From a checkpoint of a small mixture-of-experts model trained on Wikipedia.
Size: 10 layers, 73.5M parameters.
Experts: 64 experts in each of 4 layers, 288 ReGLU neurons an expert, 2 picks a token, a softmax router.
Training: a variant of SOAP for the experts, 4003 steps.
Below are experts of layer 4 (counted from 0) of a mixture-of-experts language model. Rows are named router (the router's row for the expert), down (a neuron's output weights, with its number) and show model dimensions 0-255. Each number is 200 + 30 x the weight over its row's rms, rounded and kept within 0 to 999.
After each expert's rows: a language model's description of what the expert responds to. This comes from a sample of Wikipedia text that the model never trained on.

# expert 54
router,214,241,139,149,165,212,227,220,165,155,143,231,170,147,157,200,221,152,173,217,250,235,195,256,183,164,177,182,188,132,247,240,226,183,169,209,156,191,191,183,195,225,159,190,172,168,196,236,264,247,213,177,196,189,159,163,198,178,226,243,213,213,236,217,242,203,207,154,143,236,179,139,160,200,187,215,223,186,237,196,259,148,176,178,213,185,174,219,196,181,179,185,258,181,203,190,213,242,191,232,214,248,226,215,176,221,153,175,228,157,232,199,193,144,242,169,223,252,193,154,210,159,179,216,156,219,234,228,215,156,205,179,223,218,195,244,169,202,242,172,215,169,166,183,212,186,170,216,181,193,209,176,176,226,192,219,223,216,193,181,222,209,235,210,233,231,180,161,154,229,215,177,196,158,230,185,186,192,184,155,240,175,157,163,222,173,227,227,187,155,220,221,173,178,141,210,219,226,182,203,179,179,217,220,180,184,162,192,188,187,237,220,172,234,218,197,257,235,172,224,142,199,262,173,173,227,253,223,182,219,221,245,232,221,184,230,229,244,187,233,226,171,181,223,195,155,205,229,241,228,221,232,216,224,198,155
down0,193,210,245,165,193,138,220,181,219,224,214,255,206,164,207,217,176,170,176,148,177,242,219,177,219,195,197,182,140,253,142,217,230,170,165,126,140,263,223,166,198,230,167,229,189,209,209,216,222,180,193,235,171,224,212,213,180,226,197,189,143,159,230,195,188,232,147,209,187,163,223,229,205,261,186,170,128,248,120,154,167,208,257,221,203,176,197,177,229,166,192,175,187,183,218,167,200,206,240,233,234,234,218,226,235,212,188,227,187,154,233,200,205,157,209,209,199,184,222,177,187,196,201,214,209,227,206,155,207,201,221,180,182,180,137,224,198,208,222,190,203,198,220,214,184,134,157,205,181,236,188,231,168,202,195,171,215,217,169,222,134,167,209,204,218,189,169,214,193,189,194,286,150,162,236,211,156,174,212,201,199,215,198,179,166,184,249,209,204,173,186,176,222,181,175,176,249,165,246,174,190,158,206,221,225,195,218,230,188,236,256,171,189,219,177,204,178,173,172,200,177,132,264,179,236,175,246,208,166,210,144,138,167,193,194,162,187,175,163,177,163,180,243,198,263,211,190,197,217,223,212,188,220,192,236,219
Description: Colons in times, table symbols. Colons inside times and clock readings such as 5:00, 8:30, plus leading spaces, primes and degree marks in table coordinates.

# expert 25
router,224,229,147,170,168,223,231,218,153,157,134,211,175,157,156,221,221,153,161,215,248,220,208,259,180,158,174,185,162,143,215,228,238,188,155,220,151,181,193,199,178,212,162,188,177,169,184,235,251,234,207,171,190,199,163,163,204,177,219,233,210,207,232,231,249,212,223,155,139,237,174,159,138,206,186,232,234,201,224,155,257,144,170,191,220,218,180,243,183,172,184,193,246,185,193,206,218,231,167,229,223,225,223,207,182,217,144,191,230,140,212,219,200,166,247,156,217,248,182,154,219,148,171,213,168,216,229,220,216,168,182,183,241,218,204,219,196,214,228,171,219,174,155,177,204,170,171,237,172,205,209,166,191,239,197,213,210,220,203,169,238,205,244,223,241,225,176,164,162,232,216,182,189,163,231,194,164,190,210,159,233,180,162,156,230,169,215,225,197,172,224,228,186,187,148,217,225,213,180,195,159,205,210,229,181,186,173,180,187,205,233,212,179,232,233,212,248,222,173,230,153,205,257,158,178,216,229,226,160,217,190,238,237,224,187,230,235,249,178,206,239,185,172,225,171,166,209,251,245,238,230,230,238,213,226,152
down0,243,247,245,215,202,241,172,183,199,198,168,161,216,222,190,203,179,217,171,247,155,212,233,190,240,138,200,150,201,259,220,136,146,254,206,238,206,230,187,205,187,174,233,129,162,191,202,192,184,171,183,248,184,229,165,203,173,213,180,214,188,214,233,208,178,178,236,242,176,217,222,244,185,181,207,218,232,194,242,230,250,247,231,193,199,221,174,169,214,159,213,183,232,198,242,177,184,200,222,192,200,187,179,217,153,118,173,196,181,219,181,194,221,237,225,204,198,167,226,193,202,193,207,229,234,180,180,178,161,192,240,250,191,203,180,172,157,171,235,186,221,214,158,186,206,201,272,200,215,173,238,246,234,190,223,174,165,197,216,219,167,192,191,209,184,218,183,227,197,171,152,179,225,222,240,187,163,205,184,248,209,175,148,173,209,247,162,213,186,148,271,192,216,172,231,239,196,206,174,217,164,173,215,171,169,188,197,179,230,226,192,242,169,141,190,212,194,256,194,221,187,167,108,157,204,195,172,191,173,151,200,198,221,235,279,232,152,187,229,196,192,216,237,190,193,221,229,173,195,200,121,211,184,134,209,249
Description: Infobox line breaks, word stems. Line breaks ending infobox or taxobox fields like Species, Released and Record, plus Latinate stems such as employ, particip, acqu.

# expert 58
router,221,201,107,197,169,181,230,219,176,198,131,209,182,171,179,244,209,172,207,222,235,185,207,193,155,131,167,154,210,186,196,239,209,175,175,225,136,168,152,191,190,232,189,192,208,147,247,249,225,188,250,190,211,188,215,160,234,207,213,207,211,210,225,209,214,205,204,172,202,256,198,134,203,214,210,194,208,212,223,203,255,184,193,153,190,180,176,194,207,219,165,214,254,202,237,201,187,202,213,190,204,223,228,207,200,260,189,192,251,185,225,198,194,217,219,196,199,235,172,196,245,179,161,217,172,213,257,207,244,183,241,179,243,208,225,222,205,206,203,165,222,192,153,194,185,103,161,198,177,244,226,176,197,209,144,186,228,198,194,201,249,241,214,223,258,221,154,188,154,223,216,185,195,212,212,211,207,173,227,184,207,128,192,228,225,153,210,199,149,157,208,190,147,185,195,211,230,231,146,247,161,160,186,279,144,204,181,192,192,195,207,232,192,185,280,209,223,189,196,216,189,213,224,157,157,221,203,214,206,204,173,230,228,206,205,203,206,253,165,232,228,167,168,208,139,157,246,192,214,251,233,224,189,211,177,131
down0,208,220,243,190,211,233,187,266,182,210,174,221,181,210,187,175,185,217,169,194,231,112,174,235,200,205,220,207,222,157,166,278,223,243,181,196,180,205,179,242,240,216,195,233,159,197,172,160,253,197,132,256,196,195,206,175,284,174,179,213,224,230,227,213,219,157,249,128,162,224,219,201,146,232,185,195,221,218,190,173,172,248,203,212,189,231,247,188,255,182,201,165,138,187,234,202,244,232,163,207,218,182,173,274,145,184,151,180,197,195,220,229,188,192,221,206,202,192,202,170,160,167,243,187,167,183,182,191,181,217,189,162,197,172,256,211,207,263,167,178,217,242,192,240,233,176,121,175,174,186,217,221,191,199,171,185,179,140,225,193,206,212,243,232,234,180,207,206,178,144,192,194,185,160,193,203,184,257,166,190,240,184,165,204,232,207,170,208,229,172,183,180,174,195,205,211,210,174,249,144,171,197,213,189,270,172,218,171,194,196,192,185,190,231,181,180,167,191,221,170,171,209,218,158,178,255,198,229,201,190,146,209,172,212,194,203,186,177,179,203,174,204,113,224,197,204,194,247,210,177,189,206,229,202,212,249
Description: Space or bracket before numbers. A space or opening bracket, quote or superscript brace before a number or parenthetical, e.g. "(1955)", "in 1911", "^{".

# expert 22
router,216,213,188,172,180,185,199,218,187,153,202,205,200,180,160,206,215,169,157,206,219,196,233,231,168,147,195,167,160,174,195,218,218,183,162,217,210,149,187,189,216,222,151,163,184,184,192,232,218,186,193,124,175,208,207,129,255,221,240,179,200,197,199,276,237,228,198,139,189,220,189,187,204,211,182,216,233,201,230,171,238,183,168,177,263,182,173,230,186,206,190,177,247,199,158,226,240,225,184,215,178,206,267,195,192,231,139,177,216,126,215,238,199,150,202,187,237,261,159,175,181,146,149,249,185,206,175,234,202,202,168,199,250,232,214,245,203,187,208,184,201,182,183,191,239,195,205,219,175,211,238,138,230,252,173,208,246,245,206,185,247,178,194,230,213,223,165,156,158,216,195,204,200,162,209,189,157,155,203,195,226,209,152,183,211,179,240,253,196,198,196,200,192,246,186,223,224,238,190,173,198,219,222,264,188,139,182,219,235,261,246,264,169,231,203,193,264,230,173,228,203,187,268,196,192,200,234,229,153,255,223,206,198,226,202,215,234,250,175,237,237,184,195,215,191,216,223,220,204,227,223,210,212,186,230,159
down0,178,262,187,208,261,207,148,190,221,177,193,199,198,215,197,205,201,214,199,161,196,156,205,217,209,157,184,218,208,198,199,222,212,241,204,215,141,277,215,147,204,216,176,192,180,159,181,177,240,155,216,235,233,262,212,200,229,170,173,204,204,203,144,161,213,232,204,207,251,192,231,250,235,181,220,236,198,204,223,160,181,211,206,215,245,259,212,208,186,241,187,212,230,223,200,247,162,136,148,205,179,202,200,133,231,129,189,201,215,217,185,221,152,209,192,211,230,163,177,220,201,241,196,235,177,191,190,255,175,157,211,181,236,161,212,207,178,171,201,227,234,170,153,202,233,141,178,234,181,207,200,194,150,191,191,189,195,178,225,231,260,235,194,227,184,145,154,163,175,188,201,227,232,217,183,184,177,252,184,158,248,270,209,252,151,266,222,186,213,174,220,184,207,221,217,154,233,177,210,157,184,177,227,233,142,222,215,190,184,197,202,190,167,220,222,211,211,204,172,186,272,174,255,196,217,173,228,188,172,186,206,220,174,194,199,237,190,210,178,164,212,233,222,225,197,123,228,204,204,172,137,248,246,207,155,195
Description: Table cell separators. Closing "|" at the end of table cells and rows, and semicolons or slashes separating numbers in statistic lists, e.g. "Yes |", "3; 0".

# expert 10
router,220,228,155,189,197,233,208,229,173,209,163,222,191,172,192,203,232,180,193,235,209,237,222,200,197,155,191,148,172,169,201,216,264,180,176,172,161,171,169,177,213,262,225,154,158,163,236,216,213,244,254,234,214,197,221,169,187,163,234,204,190,220,181,192,244,190,218,150,211,178,206,148,189,192,201,247,218,164,190,195,201,195,220,174,281,190,182,234,148,221,202,170,243,176,186,215,217,225,228,249,232,212,234,243,174,270,140,195,189,180,190,216,208,142,207,186,267,261,196,199,232,195,170,234,201,192,185,206,221,189,169,201,241,187,224,187,183,211,215,152,243,154,187,179,219,169,185,276,201,169,240,174,232,215,181,221,223,191,193,150,200,230,231,219,225,237,146,154,136,250,192,183,203,148,206,154,166,184,187,189,224,208,204,203,202,175,286,258,156,196,232,175,184,191,175,270,203,199,197,255,159,203,175,226,178,207,169,173,155,206,219,223,195,237,201,248,248,253,157,201,199,183,195,193,177,194,169,219,191,206,184,219,205,202,187,215,197,219,135,186,271,181,163,211,203,201,220,254,217,234,214,200,170,179,202,194
down0,246,183,163,169,223,200,214,192,244,226,192,210,202,166,214,181,165,205,200,211,175,171,152,174,214,177,137,215,150,184,214,179,206,245,235,176,153,255,213,192,218,227,156,186,187,183,189,244,229,162,173,228,240,241,164,221,269,120,196,221,199,150,208,209,180,240,249,143,228,202,283,190,206,181,168,158,241,208,190,150,202,192,220,241,146,171,168,218,213,200,156,241,205,211,158,170,221,196,169,163,189,176,155,198,194,205,223,152,196,194,204,209,161,186,198,243,234,192,188,191,239,174,251,198,206,152,188,182,189,226,233,132,206,185,195,171,194,177,223,170,226,187,164,228,189,206,195,143,235,181,171,164,187,177,181,165,187,142,134,201,137,207,214,204,202,179,159,190,188,214,177,186,210,274,219,229,198,174,195,189,169,214,201,230,184,230,219,243,166,209,140,216,209,217,222,219,217,187,218,151,196,207,178,242,225,249,173,190,224,171,218,191,190,203,187,175,185,207,193,220,224,157,263,216,172,232,209,164,200,204,148,219,231,189,154,235,222,200,185,134,147,204,219,238,199,248,267,230,211,171,252,187,191,183,181,233
Description: Line-start list markers. Structural punctuation opening a line or cell in infoboxes, lists and tables, such as leading "-", "|", "=", "•", and field-label colons like "Motto:".

# expert 53
router,234,247,164,164,155,217,228,220,164,175,159,221,163,157,161,211,233,157,163,220,246,228,204,253,185,160,176,175,162,140,224,226,252,176,172,231,132,196,192,191,171,228,163,190,177,170,184,237,263,253,209,177,184,196,159,166,199,169,225,241,209,207,242,228,247,217,205,150,151,241,171,149,162,208,183,219,230,205,218,184,261,157,160,197,219,203,194,227,191,188,182,185,249,179,208,222,216,249,172,227,211,240,231,209,173,230,157,181,240,169,213,215,203,161,250,148,222,244,184,153,212,161,178,216,169,223,236,229,225,163,203,187,229,234,213,217,171,219,230,164,219,173,153,176,201,156,186,230,166,203,215,176,182,216,207,206,199,211,190,184,231,220,237,223,256,235,179,168,159,221,205,171,191,149,236,187,169,181,216,159,226,176,168,157,232,162,248,223,196,170,232,206,193,183,148,210,224,203,183,185,172,203,208,231,198,182,158,188,181,172,234,199,168,236,218,189,256,211,164,216,149,201,260,173,171,229,258,228,168,202,212,241,225,213,185,239,240,242,190,224,226,188,167,225,189,159,202,236,225,226,221,216,236,229,202,163
down0,238,216,188,184,232,178,185,199,130,228,146,239,233,207,207,164,221,271,209,228,196,172,167,258,243,230,172,218,157,203,236,209,208,267,203,206,170,188,206,172,191,191,200,176,182,195,199,223,241,194,213,173,183,193,264,162,222,226,197,242,154,191,206,207,169,212,120,244,237,176,172,235,221,191,171,192,218,201,246,253,133,221,154,226,232,163,244,215,210,152,234,194,179,179,175,251,182,221,119,200,227,208,206,245,166,194,198,133,194,234,205,168,212,158,207,178,128,201,211,195,222,210,191,168,190,190,175,173,232,220,195,217,258,229,217,218,217,224,162,230,211,253,212,216,166,201,204,179,209,161,202,228,172,171,171,239,227,217,213,205,190,175,238,202,190,240,187,223,196,172,153,190,240,172,192,159,250,218,211,130,216,226,192,159,222,182,130,203,173,191,258,206,234,195,235,253,216,192,251,240,225,237,192,171,217,166,176,165,187,177,238,182,229,194,195,170,166,177,173,180,182,176,220,220,196,219,220,220,162,182,227,191,212,198,207,177,222,198,204,129,201,172,218,190,271,193,185,195,199,225,205,182,130,212,230,242
Description: Action verb stems. Stems of activity verbs and nouns after and, to, or also, such as particip, stud, perform, allow|ing, influ|ence.

# expert 39
router,234,235,159,156,170,229,225,215,159,157,137,226,152,155,166,218,226,159,180,227,254,220,186,257,185,166,178,171,180,140,237,222,268,179,178,220,137,186,182,197,171,232,155,186,182,159,184,237,258,251,202,168,188,203,154,163,204,188,240,246,218,218,230,237,245,213,219,152,148,238,164,164,163,202,189,212,246,180,222,191,251,144,178,187,237,198,182,225,200,189,181,179,254,187,207,209,217,232,204,227,215,233,229,204,179,235,151,191,224,161,220,218,195,145,250,171,213,254,166,155,225,157,177,203,160,215,235,223,216,165,196,186,227,225,201,226,183,210,226,179,232,165,179,181,190,173,181,210,188,206,210,163,191,217,189,208,223,215,194,179,237,214,232,230,246,220,174,168,164,233,202,174,188,164,225,193,169,206,201,169,235,179,155,152,227,172,233,227,184,158,219,223,187,195,148,225,209,218,190,187,172,203,212,232,206,174,170,183,188,185,228,226,182,222,215,203,262,226,158,227,144,211,253,175,174,215,242,229,177,219,195,246,239,209,180,236,257,244,197,224,222,169,173,232,177,165,215,242,226,233,234,221,231,231,194,160
down0,205,182,156,254,157,151,127,192,190,216,155,185,221,211,204,171,232,177,216,215,214,209,198,126,165,189,204,182,185,225,208,180,188,247,222,182,221,219,196,222,162,170,197,206,184,247,160,224,219,240,218,204,172,185,218,234,148,120,191,185,198,206,227,128,162,198,250,186,199,247,177,222,208,199,197,159,202,176,221,193,206,225,158,237,239,192,201,189,238,137,201,192,223,211,212,164,207,174,265,207,205,201,194,207,205,219,198,188,152,214,261,212,206,263,202,213,233,219,192,179,165,209,236,205,236,231,131,180,145,221,246,213,193,179,176,154,212,200,246,211,234,188,238,163,161,184,171,234,170,169,219,218,183,188,254,240,191,173,260,231,212,173,208,185,154,144,237,228,173,241,189,193,183,185,208,240,175,173,185,237,155,179,224,251,212,203,217,161,170,195,219,218,207,192,261,248,192,201,186,232,177,203,192,140,209,218,222,203,154,243,263,218,190,211,167,190,255,204,254,247,240,205,186,219,240,207,239,164,186,184,203,217,199,226,175,205,204,205,192,223,225,264,178,207,202,111,204,183,251,188,250,206,238,198,204,195
Description: Mid-word name pieces. Middle and final pieces of team, place and institution names, such as Lokomot-iv, Maccab-i and Generalm-ajor, plus "of" in organization names.

# expert 28
router,218,228,197,212,202,243,200,239,170,137,190,240,158,169,174,226,215,171,202,260,235,236,200,230,197,187,147,189,196,179,217,224,226,179,134,214,182,189,200,136,205,221,159,183,167,160,209,211,205,210,194,181,196,217,183,178,227,163,209,212,216,262,210,207,248,215,237,184,188,202,152,185,159,216,247,199,238,160,210,189,234,190,186,167,234,189,191,224,161,170,234,160,229,187,186,203,249,259,207,255,251,204,237,256,198,201,140,153,249,182,202,239,199,178,204,199,192,196,214,160,223,180,222,215,182,244,202,209,209,142,179,158,233,246,243,225,153,249,206,200,269,154,145,146,192,175,204,194,164,241,215,152,240,251,197,242,223,219,204,164,269,233,219,239,237,216,209,193,180,202,222,193,160,195,176,166,156,188,186,154,243,156,162,236,222,164,215,246,151,162,208,222,176,200,191,224,218,187,209,218,162,197,238,197,199,174,187,206,197,205,193,204,179,217,247,207,235,221,185,220,189,203,233,185,148,228,226,224,173,180,179,238,247,258,178,222,204,212,172,201,203,155,162,193,164,154,241,198,255,251,233,214,226,191,220,182
down0,198,199,186,150,193,160,225,155,122,147,245,231,148,160,252,209,213,167,243,172,165,207,223,202,189,171,214,240,197,191,261,167,176,276,194,203,273,186,205,254,149,178,174,201,193,234,184,181,188,195,245,138,213,171,206,153,207,220,178,172,169,209,177,197,195,205,235,270,248,204,215,186,211,204,206,213,218,155,176,227,216,157,168,166,222,169,196,179,217,184,265,201,200,177,168,235,191,214,192,233,168,194,213,296,216,179,176,177,199,224,166,216,215,195,199,225,219,222,189,243,185,203,170,242,226,205,187,205,160,203,184,180,210,190,246,209,209,199,212,201,129,179,148,227,141,158,209,188,209,218,217,218,270,213,194,175,181,161,182,233,173,209,215,262,168,188,186,252,208,257,213,169,195,179,215,173,159,171,208,208,188,231,257,157,187,133,187,233,198,166,173,188,196,177,191,173,239,171,197,214,223,196,163,221,197,220,222,193,226,231,168,186,227,180,263,221,171,172,190,186,203,192,239,162,189,195,200,252,215,251,162,224,177,184,184,228,218,176,188,241,137,153,189,205,200,248,177,189,202,205,224,248,191,189,210,246
Description: Proper name endings. Final word pieces of personal and place names, often foreign, such as -ić, -son, -ington, -ville, -burg, -ira, -ade.

# expert 63
router,215,216,160,178,167,209,225,222,174,196,208,217,176,174,159,173,243,183,160,220,248,227,228,259,186,158,193,205,185,151,193,211,210,172,146,225,183,215,206,198,186,248,150,208,171,192,214,246,209,201,210,184,192,194,199,180,212,207,219,273,175,252,159,234,201,224,246,147,218,205,184,166,223,221,212,260,222,165,200,236,237,146,195,196,246,206,174,189,193,170,183,163,220,154,213,194,218,219,195,210,211,205,219,229,185,212,199,184,218,186,249,200,197,205,248,201,222,240,186,157,206,192,172,199,181,189,257,237,237,194,172,120,233,233,248,261,181,187,192,157,218,211,167,200,222,187,133,229,144,167,222,185,209,228,156,207,269,212,180,184,220,203,228,207,212,245,207,153,144,208,197,170,188,178,178,196,199,195,207,185,248,193,183,141,242,196,209,232,200,152,226,184,190,174,171,201,239,206,182,170,177,185,204,187,218,157,170,238,147,237,228,214,189,231,209,238,245,210,103,196,126,209,237,168,212,259,227,219,134,214,197,217,211,228,192,276,207,240,208,178,232,144,191,222,185,200,208,194,227,193,238,200,163,263,226,188
down5,203,181,177,209,198,236,164,169,168,194,218,177,152,249,224,225,221,241,201,280,187,155,228,262,229,191,220,204,146,207,214,201,203,137,191,186,182,215,226,241,203,208,199,244,231,229,217,211,225,183,185,158,300,186,183,183,242,146,187,210,184,189,175,156,223,244,220,167,213,191,204,223,189,187,226,195,177,152,172,221,219,207,180,194,167,203,163,180,177,234,217,242,169,200,124,234,206,171,215,202,188,166,250,207,157,224,224,195,224,200,188,259,205,164,206,233,206,208,184,241,238,200,170,188,224,216,198,231,198,226,235,199,198,193,212,194,185,180,234,249,219,228,234,185,202,188,190,183,227,179,163,164,186,175,237,165,146,164,203,139,289,182,229,244,212,250,213,196,242,198,209,198,184,234,155,226,229,195,153,252,234,194,288,149,225,180,198,202,193,171,224,183,202,225,188,251,155,239,171,175,152,231,227,221,217,228,185,211,171,185,170,203,185,171,201,196,201,222,177,182,175,241,201,197,269,237,240,194,179,229,183,195,216,164,169,168,223,201,187,270,157,213,183,247,194,165,196,261,216,238,169,245,223,199,216,204
Description: Inner digits of numbers. Second and later digits inside numbers in tables, years and coordinates, such as 4 in 440 or 0 in 2013, plus number words like six and seven.

# expert 4
router,220,232,152,157,165,215,216,221,164,156,139,219,163,152,151,209,224,157,171,219,248,241,207,260,185,167,167,179,175,139,239,235,248,170,150,211,157,181,201,176,171,221,165,196,184,171,194,243,240,228,211,169,212,182,172,167,202,171,222,239,215,215,243,218,261,218,207,154,161,239,174,158,147,201,179,213,235,194,224,186,261,139,167,198,224,208,193,235,187,178,181,185,263,177,220,202,214,227,175,228,220,234,220,206,182,230,165,179,237,154,215,226,193,157,256,155,220,249,190,156,208,172,172,225,164,227,226,223,233,172,195,193,230,236,207,213,187,205,234,164,223,163,134,185,209,178,178,231,173,197,217,166,176,227,194,220,226,211,198,167,222,212,239,234,234,226,174,160,161,221,220,180,192,162,238,199,182,176,210,162,233,173,159,159,234,171,226,225,188,167,228,213,185,195,143,211,228,214,187,191,175,185,229,214,197,177,168,196,158,184,232,226,177,232,216,194,250,216,176,205,148,210,253,169,188,220,248,216,169,220,209,227,235,222,177,229,241,243,183,222,241,174,175,226,187,154,205,238,234,229,229,221,238,232,218,152
down5,193,188,190,187,206,170,188,225,214,218,199,144,185,226,149,186,219,197,216,193,168,201,217,202,209,177,181,214,194,238,202,248,257,206,159,188,200,213,197,157,204,198,215,207,229,218,203,169,201,173,193,213,227,178,175,204,176,222,234,183,128,204,248,197,197,218,172,187,179,173,196,224,193,231,188,122,212,175,250,267,223,208,198,194,259,200,216,177,103,164,91,170,257,212,188,150,206,203,200,110,159,209,182,235,210,197,185,192,162,191,236,225,217,220,180,268,229,170,201,153,236,194,237,228,212,197,194,220,256,224,174,222,181,174,252,210,206,204,184,208,206,137,201,184,208,188,216,157,185,206,172,127,228,195,240,179,169,247,203,200,182,208,229,178,153,172,193,200,204,161,183,210,193,206,227,185,174,218,245,224,190,200,167,187,219,166,207,260,211,178,156,192,180,166,196,207,185,157,222,221,241,228,238,162,215,225,194,192,180,154,200,262,183,193,145,265,147,225,208,171,246,158,212,164,180,189,213,156,200,214,187,233,235,159,192,221,214,213,261,218,216,201,198,201,142,216,169,222,219,149,183,148,226,146,224,199
Description: Table and statistic digits. Digits inside numbers in tables and infoboxes, such as vote counts, percentages, times and reference numbers, e.g. 6,627, 23.00%, 1:49.4.

# expert 20
router,223,232,161,164,153,212,210,227,154,165,142,233,164,156,158,210,223,158,162,221,252,220,190,263,184,161,170,158,190,143,244,231,249,181,159,228,152,203,198,195,184,225,148,187,183,162,195,239,256,233,217,173,194,184,158,169,212,184,215,249,212,218,230,226,256,209,212,146,164,230,181,163,152,205,186,225,244,210,216,197,251,137,176,197,220,201,184,233,196,176,179,196,262,185,195,214,206,243,175,223,221,242,229,213,183,215,158,173,226,154,211,223,201,150,249,161,220,247,195,174,211,169,169,213,165,223,231,230,234,171,207,180,237,230,204,207,176,204,231,182,229,170,158,173,197,159,176,224,176,207,225,178,190,209,191,207,207,214,198,177,233,208,252,244,234,239,185,173,153,225,207,176,195,165,255,189,170,181,209,156,224,179,145,162,224,165,219,215,185,168,227,217,183,186,145,210,235,220,188,196,179,205,213,230,185,177,165,186,180,194,225,211,178,238,209,208,254,210,174,211,152,209,269,160,162,218,253,210,168,236,202,233,231,219,182,226,236,244,176,225,229,184,169,210,174,148,219,236,238,226,226,221,239,229,227,164
down0,200,224,171,188,194,205,180,258,189,220,194,169,220,167,215,229,220,253,231,216,156,254,192,160,188,218,228,192,138,169,195,214,225,228,196,207,236,183,232,175,204,207,193,186,223,240,147,206,183,169,169,162,238,216,216,198,207,192,251,205,204,118,179,270,238,202,219,228,202,170,150,213,193,209,148,168,163,176,208,175,224,146,239,190,172,198,188,150,213,224,179,259,157,157,226,169,214,169,180,200,198,231,238,170,165,205,211,172,176,240,234,192,195,240,170,227,191,181,200,202,222,213,201,149,219,215,210,239,146,238,247,231,222,199,191,191,166,190,166,181,191,154,190,189,207,217,141,189,166,179,199,194,187,227,195,164,214,219,249,228,162,236,205,185,192,212,160,223,246,133,248,220,182,193,198,206,220,211,194,155,189,200,230,194,234,234,194,287,196,215,226,187,186,221,175,206,145,270,139,222,228,132,182,205,169,170,154,202,182,233,194,148,164,191,206,212,219,215,228,211,208,173,181,214,159,189,172,208,175,164,206,235,211,256,179,163,219,217,210,241,212,272,206,201,175,183,219,227,163,136,174,189,251,204,181,122
Description: Number starts in tables. First digit of a number, or the space before it, in tables, infoboxes and coordinates, such as (120 kg), 2015, 151.177; also family and counting words.

# expert 0
router,239,231,161,164,177,221,223,212,156,157,130,232,172,160,163,214,219,154,165,226,256,234,194,269,169,173,168,187,188,148,220,235,240,189,166,201,142,187,196,183,185,226,184,204,173,184,194,226,253,230,220,180,184,186,176,159,210,184,222,240,217,206,238,226,258,196,212,157,163,243,176,144,146,205,188,222,231,206,222,173,263,139,166,178,226,199,185,233,179,181,189,195,242,184,221,215,205,238,184,238,214,219,224,199,184,209,141,180,222,176,229,210,187,142,256,151,220,248,189,155,204,166,166,221,151,213,224,222,216,153,220,189,215,224,209,230,178,217,218,187,214,154,160,185,212,168,195,224,192,209,217,170,182,218,188,214,227,225,195,191,223,206,241,231,250,234,184,159,171,212,208,181,203,167,210,188,159,180,194,138,232,189,142,174,226,157,236,223,156,158,227,222,173,175,145,221,209,210,182,194,182,197,236,225,197,185,160,190,194,183,226,219,181,234,216,204,263,203,179,202,162,211,254,171,181,235,220,234,156,229,214,231,229,241,170,236,240,256,180,210,240,186,170,224,182,154,209,239,242,243,221,239,226,228,223,161
down0,209,189,220,185,189,189,151,209,183,178,172,172,228,185,204,157,188,154,212,196,219,225,227,161,185,258,178,219,205,193,183,182,181,157,172,218,199,204,175,148,236,234,204,219,279,231,171,196,183,166,163,188,249,197,231,142,171,186,204,256,193,159,102,216,183,236,205,219,188,202,179,234,223,186,188,195,194,163,311,255,162,208,210,198,254,162,127,176,209,216,203,179,212,193,204,212,157,178,155,237,197,161,190,148,270,206,169,170,176,216,218,220,189,184,183,248,165,173,198,271,225,206,160,175,225,163,181,237,166,227,249,205,254,205,239,234,215,151,210,202,178,180,185,216,207,152,196,229,190,199,235,132,267,189,234,219,170,204,180,240,142,213,222,188,209,186,224,234,217,150,210,217,186,211,213,189,182,175,162,204,197,186,212,224,233,224,129,178,196,183,218,178,208,177,212,226,164,215,210,168,195,184,196,205,195,220,247,195,239,164,205,183,180,239,194,170,162,201,213,165,244,193,243,138,196,184,204,223,164,226,217,258,224,216,223,185,234,189,193,203,220,222,225,187,166,254,227,211,200,187,203,215,205,170,191,135
Description: Mid-word fragments in names. Word pieces inside rare proper nouns and taxon names, especially biological classification lists, such as Calliot-rop-idae, Loxococ-c-us, Symploc-ace-ae.

# expert 55
router,233,239,151,160,151,227,230,220,164,166,146,227,172,154,164,225,222,157,158,225,252,227,195,253,187,160,172,176,189,138,234,238,243,176,177,219,151,181,193,189,169,228,173,197,187,175,208,242,256,233,209,172,190,188,156,160,205,176,244,247,220,220,223,232,241,219,225,146,144,238,169,154,148,198,184,224,234,198,220,176,256,137,176,188,226,201,194,219,184,175,178,187,263,183,189,188,211,234,176,226,203,253,220,204,179,222,148,170,230,158,219,216,197,171,255,160,223,252,180,156,218,172,188,209,174,219,229,227,224,147,213,180,222,234,200,213,186,206,221,168,215,157,167,177,200,172,178,224,166,205,231,182,182,228,204,218,227,214,198,179,232,211,227,222,242,237,173,169,165,230,205,183,206,168,251,194,193,184,214,154,225,166,158,167,229,163,222,227,189,149,231,235,193,182,154,215,237,207,189,198,174,194,211,226,196,185,160,181,186,186,223,225,178,231,211,192,244,219,171,220,143,209,252,165,182,215,254,234,171,217,211,233,244,221,185,224,240,239,189,236,230,178,174,219,174,170,225,237,237,230,227,234,235,227,219,166
down0,231,207,200,146,228,191,221,165,184,176,210,199,279,200,223,220,226,231,193,190,228,170,160,255,214,199,232,199,200,130,171,233,222,180,222,163,245,163,223,179,226,248,241,208,217,210,201,199,168,158,201,227,203,206,171,185,114,226,239,204,192,211,210,190,231,200,173,221,261,169,245,203,222,187,262,187,241,185,187,210,218,163,159,230,241,181,168,215,204,219,206,139,178,169,226,243,180,185,133,207,184,238,203,201,263,162,180,211,213,141,204,239,254,211,206,203,170,181,208,212,155,229,196,199,224,176,237,175,184,239,240,192,193,165,250,192,228,213,181,181,141,211,198,161,185,222,165,215,236,205,219,214,196,130,225,199,189,160,225,228,207,234,201,238,224,212,181,234,172,203,174,208,210,214,244,196,217,207,193,212,168,215,215,164,190,177,237,161,191,225,170,212,216,195,237,197,214,188,222,194,147,220,223,207,228,143,151,111,173,290,179,216,151,144,121,197,215,236,180,203,211,199,114,229,222,196,210,186,183,212,202,184,230,166,191,163,219,191,173,180,230,190,163,148,176,149,200,209,182,193,178,212,187,218,194,225
Description: Spaces before table numbers. Space tokens before numeric values in sports and election tables, also digits and minus or plus signs, as in "| 16", "+2", "−".